Weights of a small mixture-of-experts language model, trained from scratch on English Wikipedia: a variant of SOAP for the experts.
Below are experts of layer 4 (counted from 0) of a mixture-of-experts language model. Rows are named router (the router's row for the expert), gate (a neuron's input weights, with its number), up (a neuron's input weights, with its number), down (a neuron's output weights, with its number) and show model dimensions 0-95. Each number is 500 + 50 x the weight over its row's rms, rounded and kept within 0 to 999. Numbers have three digits each.
After each expert's rows: a language model's description of what the expert responds to. This comes from a sample of Wikipedia text that the model never trained on.

# expert 26
router:561554426553409567473422472542474627520535459502430504516473477524564537479561473564483434513492456511537533533483406492465434411425528430473533480488543386493453515465478433416489492549562486564548496523491529531465479516456338519479533589512464461574446463465569499481495590546552546535
gate0:445361510428517552473487517444472576435519443527438446374523494399489498510550524448590566582512557503552514540498527475459554479542469539528570461512514551522546463507541518420434516529520481430466485512346415475467441470488540552564616544514491575459468478537430521438504532585544579555
up0:408447508420453509528583507498523553576501458583539520404519558457511532431546423504507477472539482582411529451529524439608539494486512556598502573549505426582510427439527506507510443466554393571534474509411443536485495474517454552513569416490422511468618597429401471387524655545526495514
down0:429520484475501474495441497544485464533528530542532546506479449507507554366486455526410518569564370584584393513475527499544512471441526465479574463465467492472555482404496445464521403579575490535473446493430452464514642430443426513470494412510500467488563420539547444543489497510497488436
gate1:566544446544480553440418482449460477479524485537501539519504458549566522559470512569425463502498499490621545541593468503525464526534538520554572467407513572469543549514459461527483475473504533541523539533557513579456469456486579407450531429471502486468499435543541477512553592558534500507
up1:459470479495502490631545553521513465540509524490494534458551508516562539564472444471470494525446470437466474452470541450418538513484426560484516478614440457521416468528593522512589534550493512485498472503504461497487491587596389527550521616490479515501542528497476481510461498472478523473
down1:540539486595454452579575543478455549461490473569474544492433551518494545535403571549523471585528546493463499477464522517493601503482484519527534432552488439491472337507559435512442508525536531537619477472540572474549430554423396511540511473576443513587487510471464518504507462508498451452
gate2:526471546545595597570522446525525531372504450564470528540478560440482429468489562568497491572448458477408503486490405496636445455534568462574515503491523469450529526481573416450556539569465515491406425498500520486512450456502359577520486508470499510507570491513451472459469569460517464488
up2:509570536517414455466521578552526517524470526526538505529340507504437472545533453370487541369435510501550536569480583491493578500558544599405524487575509495599522487466492502555534507463494488512559517425577627485472534523592455498331501507521485493539474481525500477542566355528530504437
down2:515503521511545592511551485495523436413559465605593540433551491501594521509515518506412493557540482493474538489579508445542490447499458440580483491444420562590479460594380524488450575478518500529424594518491522454539438525575490452574478485498525549501541532551485544466413546544468471489
It responds to: Conjunctions and auxiliaries. The conjunction and, forms of be and has, and subject pronouns he and it in running prose, like were, is, been.

# expert 52
router:503477471483436496511521465499470543512468494502494475478474572451443560524481439496468495576556536482501409529501512480482502441423508545434568448443510548449481452525562472457517563498449610457495433493478553489423494460430511555528543476491509466459448383522537475519484540510456456566
gate0:597568515454469501481440473491442523529556447556593375537561520520487528484531479541482465512490524492544548435547552563553467442522491543416532462590512493530559457436557497468574504528548536505532474466474425481553532509580493507520549468490486633444524559576499475487408534479495451498
up0:491503440522550547418576525446458494504463521477383517472536557540488501470507505466439514496508590504499560512450536549487504496462408404482604468492537384472508551490409501390521470616517479524496501518587493527554481520502550471568537434413492559465532472543528594451534582525504550516
down0:531481554409461458565554487508514529500486552534525511511419521565451494458592518509528508520487546491496418519512523396449441537506584517461494443494501464489496398555592535553476459523514438456566523505556517484325481522578580547538455475486478444531514426496568521422480517586488388501
gate1:542518506479596522512427446480548440519512569449455514477464396493423597569617555502533550567485484586515420490591473431428503499500496500619506579527558422439489479496460514422588523471516497566508583533457507505446483455437522491505432477523466595532529418494429573494568519548540521550
up1:519443484575476486500445557450546540543453546527560566481497477591594549476536497567502478500454540477607496631517476518469566547496453602540444416499564509563510506467537538445427466472510443434428541490543467490599533439388418473673446544441430507459423510516548484559501407522558516513
down1:482519491479472472515560525522479484578517437497480483521557506385440465387461428502434500512560436608571472457463407436535553410435490489567499465504567555467497549527534542555480510522561477549545435545518584475540467529514467468498454472442587489571527460546532553491464473554550517481
gate2:448425480435477479439495602519547483517510530500397431574487393466538511606559524556524494508526508529538549515521546454534417597467446501523511509512519562434505513525565557466620431523557637463512401493495595503474460544469537537475518483539421527536494435439540539537541512538520485552
up2:470495499426406548566543487504507582457461458596524651530515525587438507484433534573498604534451533464548381534573486552530482521474545421502540509505462399529508456562534485524471505530519514490572521508581482520487488515599473477533474494477470495394464545553521520422463480502546478493
down2:489572592501526529474459471479529442534585497461465394481492576549584498470492425521457489458540459606439556468537482412494461507433484525573541503464523497522383556445494532431524432490511600560440503505542479449595490473420487509494554385601532530464527588475533457584470550542461566564
It responds to: Commas and conjunctions in lists. Commas, and, or, closing parentheses and quote-comma marks that separate list items or end names, such as "fillings, fissure sealants".

# expert 8
router:509531516518545565479480460484450527478425503545441526474500574575437444547467459530496707649535567432479477565468416461504515521465512515446472520478472489515502408492536482484534568418476505462489543414588589538584470532457424478610595514612501522495464474503556469468509550596462537542
gate0:516485569509621492469490556623413528462484522535545401465596558607453541530436474491470569420543488470503583452490483520394553538589538477490469478449429574459428457424548582491571528492451547477539471423509526480515627488520428407551626598569472509509524561462518403468476520528445498516
up0:420533517422416507559396502362514422549574510554532601463469512477519486591470553489440449781433469523442550555459463464563458469550509464442452563580553423554550557557509427466481470520484435585450478584516524490504536524566559522385522466483533445446460504464506558471555488514488472567
down0:497403550409444490504480460534463562552475407415533444427505399560475401605463463563494500389570511455524550445514417519464456459481488466500505449462481525444480620526509609443461409473491485495433394509555528530497460549527401542565468497405497550516536533485534494506395451489550495527
gate1:537281521515429564560471511493437459540500492502495451468474565631501425584488423460477630467518496436385438487488454429593434509493493557577524533515449461479444406523433574487571496480620503535448505442493482492529530470504543535511441571483501596477526596499520515580548464455511503427
up1:491372510485462540511455569530506581400509444481508493535408455436449554503353512482505508464451562510533411595433523552488593443396466478459516498548529485420531482427506513404481451468510523486449481496554549560572521502429493509477520557458542539494538421555452410473406623469460549578
down1:527586404508509408538580465475533523404461522503462498465581536418369637475414514489459486439499417478519503501493523575459584525499474497504490455417575447485466487451408465558439486423527462495489468517503507483477491478434479571437525505531574499529534479491567576497479571466561512473
gate2:477546403496483480505401576517523534604484515478534467480542575451535418523477415556508539517495592481424453453443490540463590575459586477478479470546463522507575406520546530473598487495385481413481435523415508425555553493516535474570500564457469495507533467407565381422552556554457532485
up2:488511405483495560443441477531472561490515516583462517410472469516565466447559456499539550549506590488443380433560511410491536564464612527590462510530490515419556456490552465494513520489460579512447520449404561468557576477574546489513540503515458515479546521457561417509525659456460546450
down2:510586498546575477470611489481485485516433447523534442483485459535527503510538484534487524575513533480527568421506497511467432457442471451476486411472402543400556542524434529455487551495458497508546502474483453509517409473459502485493464406473523462423496449502497497501574483433438443421
It responds to: Proper-name first words. First words of multiword proper names such as New, University, National, North, plus the adverb there and some mid-word pieces.

# expert 50
router:413523474537568466520491512525457549601628526448490583436532494520528544500503526500370550458470561398544482425527516445503494446401556467513454510524456453533385474473541542533498501506440525507458446477484523488516496526494425474460493452502458545552518388526504550493445478468522508516
gate0:492526469407427499559484479618567456541555543478554551421564530444491529438513591473464466537454458436513511526571501557492552577521519518567515606560546521491439453494485511441572525504503439540495539479502446504502482485477525576501457542568519524479419526532544451469527448534477527466
up0:496507535526477435412554517501524462506494546514508491362490513502450476446459570431383410435558451443538416541577440489528484488475468508535468448515480497459430533439477451494547556403465503540438495519547530431512560461481469474505504432524454453513428450523468496488439508429538410571
down0:486481435564478542508562550523517536490517458533468425486481516460369553609404409443468438462521478554492493480558512453488447546531517397490499410423481515504464455555537668480563461568505512565506510486552581554616533491416468465509495428569515434513506474428506524579545548563552526514
gate1:524488583524503585531414554512531565486599467440554531495598496473506590428508473532430507532540524483416658459546597466486465499506555514528511548559482529520526479581577519550474562468532494532477412568499508501584628555556433490555520517591453542570432523469536557471427465495477479531
up1:455462567506553454513530408503449534446522525586590518512557505544533514505501428462500646493469416524552446532449525455387583453471429561498516424522501516515491541490468486517485560595463474516511607506549513400529537503545554538641450490387547545532505374551461482554504476577614566545
down1:459518526496496517483488527559550414541504490491452534518456539505607500507565592511552450481399501512552467419540531552475535561477533533491497451461533493477523428522545558495522455515501433454459488434583539493465478537456533507501519507492640546489482514563542548517532516484475433466
gate2:504432509501536515457509516505446522490533503591451517474542464556490550496554584359464511473532425475525497508449401453475523598539492485519527454604527486545579432506496575433570563449536479512473514441495539544444471442557463498577578468505513538467504473497449573473596546452531410420
up2:455437534534592489556474494578452556546461491599482458486485560513468504517463516464454457514444535485451487549458575441599396567421506484467510502517516544513552504603488476596514566440433532468481536414529436505486504475492385507593646494463440470537584479557497489430518524448513442447
down2:534511580534505545578487395573517468430448468417507552552451510483502494514462488511513462480558441431451579535489453516561505538484498553514609473454502458465558368535455519545498428552557394506415537570572515506545551455466476484498559549592531480496490523405536502487472511427445478654
It responds to: Linking words before groups. Words like of, and, or, from, &, other, early and various that introduce groups or sources, as in from other races.

# expert 27
router:547522500486498425592429559509429517487378484506424456512445592495470637419430462493476513578513530494576423543475513436503562452420445490405559455447566499526430468489469449565439470437466600460521524553486563511532513539478440511490498479470507446462511437511535514488404451532475414608
gate0:573500532500511450560480542480429453530423432510485588527497449596495541474477505465502481576424502444576548606509574497480530497457406493458583527557503512573482475543463499482555416436488514488510380459493539485491525585544446489520533533558545440473483528590484540481393443536487459480
up0:413513577525496488450473503425542540432566589471473536580509445447441571411498456455490535501547515560437428589510492415491498454575431503547459635541581528462554562529427476470470535503521535461482588500468499468486482491462549544455551413386531452533468354480426570529533559530577515572
down0:505593436508544357452480452506575501549469534530456413475495462537578478506470516440532567573509481459525540479558479536444501521470549510536457474472504604444532530534510519545450537473482459428418547445546479504508502477475384547525527341549477518463503525420486457516453580568511540432
gate1:495443557440468484447511605467454516471579462588425564561449395562450550398529542533549578539533408400454461538528492533521523555495467530546518462523588556429549512392519489501500513438490542585491516504554550523506487530453439638513515519507584517468434472550527544430482546382577466529
up1:484523513548538417478563437453425507504493448566454543462417418500478500435438490517559545505492489486506479546508452519615547449531594434586491502435521491509527470556433559482473476437462512548571570497515431464481533579554468457580473548492498533541492386487434522457593534524515485496
down1:513543549374483578597530509519539569520562490487492503422451474498443473584471494553471469575449418465466619525470579510633409549502544453421510389531592506514578634553471483438441484507457471474489603463443422520508530470505586451536465506524450585522437518492502410474505512533533520369
gate2:456601575479454474496476507422485503505574460471489545453487445519540494422536448539505452534492486498467494435490509398523386470490517367580530516465489517483532472546458526483500460458516490520548531514479470352470526531487560518567629475485556468513589504570499449463530487456476458537
up2:574475508518453498490549494496468431458477430411507539477523528598539598415529551493463433424569514472494517510505480502537470519428472508433429540492502508620551446546532537546592461584493442458420452373587531559509558514493428487405512507472416534559493444510531466485509550556428504451
down2:519473472501509510445565490505488582529379510403362481501477522540503555425453409561474489497506480605448542448518463472500500525427512470518444500471454514566506640597448434531529476467483488508483433484489569439428530492537501461439517453581527513531559476521533485489515508515449450565
It responds to: Commas and conjunctions. Commas, semicolons and conjunctions joining list items or clauses (and, or, but, also, while), plus "based" after a comma.

# expert 16
router:518452533525548462466468588465436570494477424604560455478469471457417542557455538563568571458568431535545474606466547492508488513550545599592465489448427579483460449463477503495467352516501528560464560515627495465461447530559517547507505415541514599492525440456538450474455444539494470444
gate2:425497482445432503507503508478505463417509438489458516496448485438543465503479523517383485560477482564398453570531545508530535467535453438443429487471547584512490450541518461511577537460487530527502480607488451407533462491553458467550434531550542515479448465455468455465552536498474435485
up2:534515443493555478468512507605507559598562444552456534480451535504523538489508455468468519426517473459419524531537545484510450575454450510533480563468530507458513541430525501503472520509607370446425513530482472509520493515582485521544492557557517476499483438513522438485548460488452433548
down2:569508467481467573524522482555444464437459422451575486426447445493448436553557606406530536486461469474570438528591566517480407475518538594571518507496545491453619586509502571503546517567554548513485488476465532547429505454549435431473524471418430557580503573584546493458479502495445479583
gate3:454571572401523592507548596464452557472497522466511577452414477435570551492530437504489514493466483501481476540465492555459443491472496416576512491465513556430367410460482460517531467458447525518479447510563439638504530445562520491492500605469537495456503540495481459431393554534478564485
up3:432461512505490496576500459451551447465529544535452502465507490454492424550489477503549553509619490501538448508555551494449547489535515524446530454493422453580466497494599496613456513511467517444576532569490508510464494505541484517544410483537443502576438492503422498473655548641546533471
down3:563485581518473466496522548566510469571488584477474543442512415510390451458559492517471432504511529524545467429566515541409553525456508501631599583475476507486551488538598532510545551504445502465477565504590474550496494567479505481530547543445547409467503489671421567523434494556447540584
gate4:461384558490498485498501476520475427496507463543503431544467515433471481554445450494467484542419454509497484519482456496489525536428522545540549437509498409531498478550550426506462511437559542435452475487527514460455424413508376521477521587472549482496498529483498445490531495476539501524
up4:529497566453473538423515521511539470532397476500456551574580444497536489591471509523516529478577547546533528508497592470524437501507491542486470498496504545536547442459541436502486447444503446549490523567582472616509401402579608478476483441497502479554527454518518592561519487482513406432
down4:483435517616457557478474490525460424410464463546467422534521584513493410499548497520565426438485500543538504469494522472472447537431561437483582505585441546501512585551447488491509575498544624477380478480479506557528466503499496478425464520502494496568461497597613482503501486454502490516
It responds to: Sentence-final periods. Periods ending sentences (before He, The, In), including ." and )., plus decimal points and the digits after them in stats tables.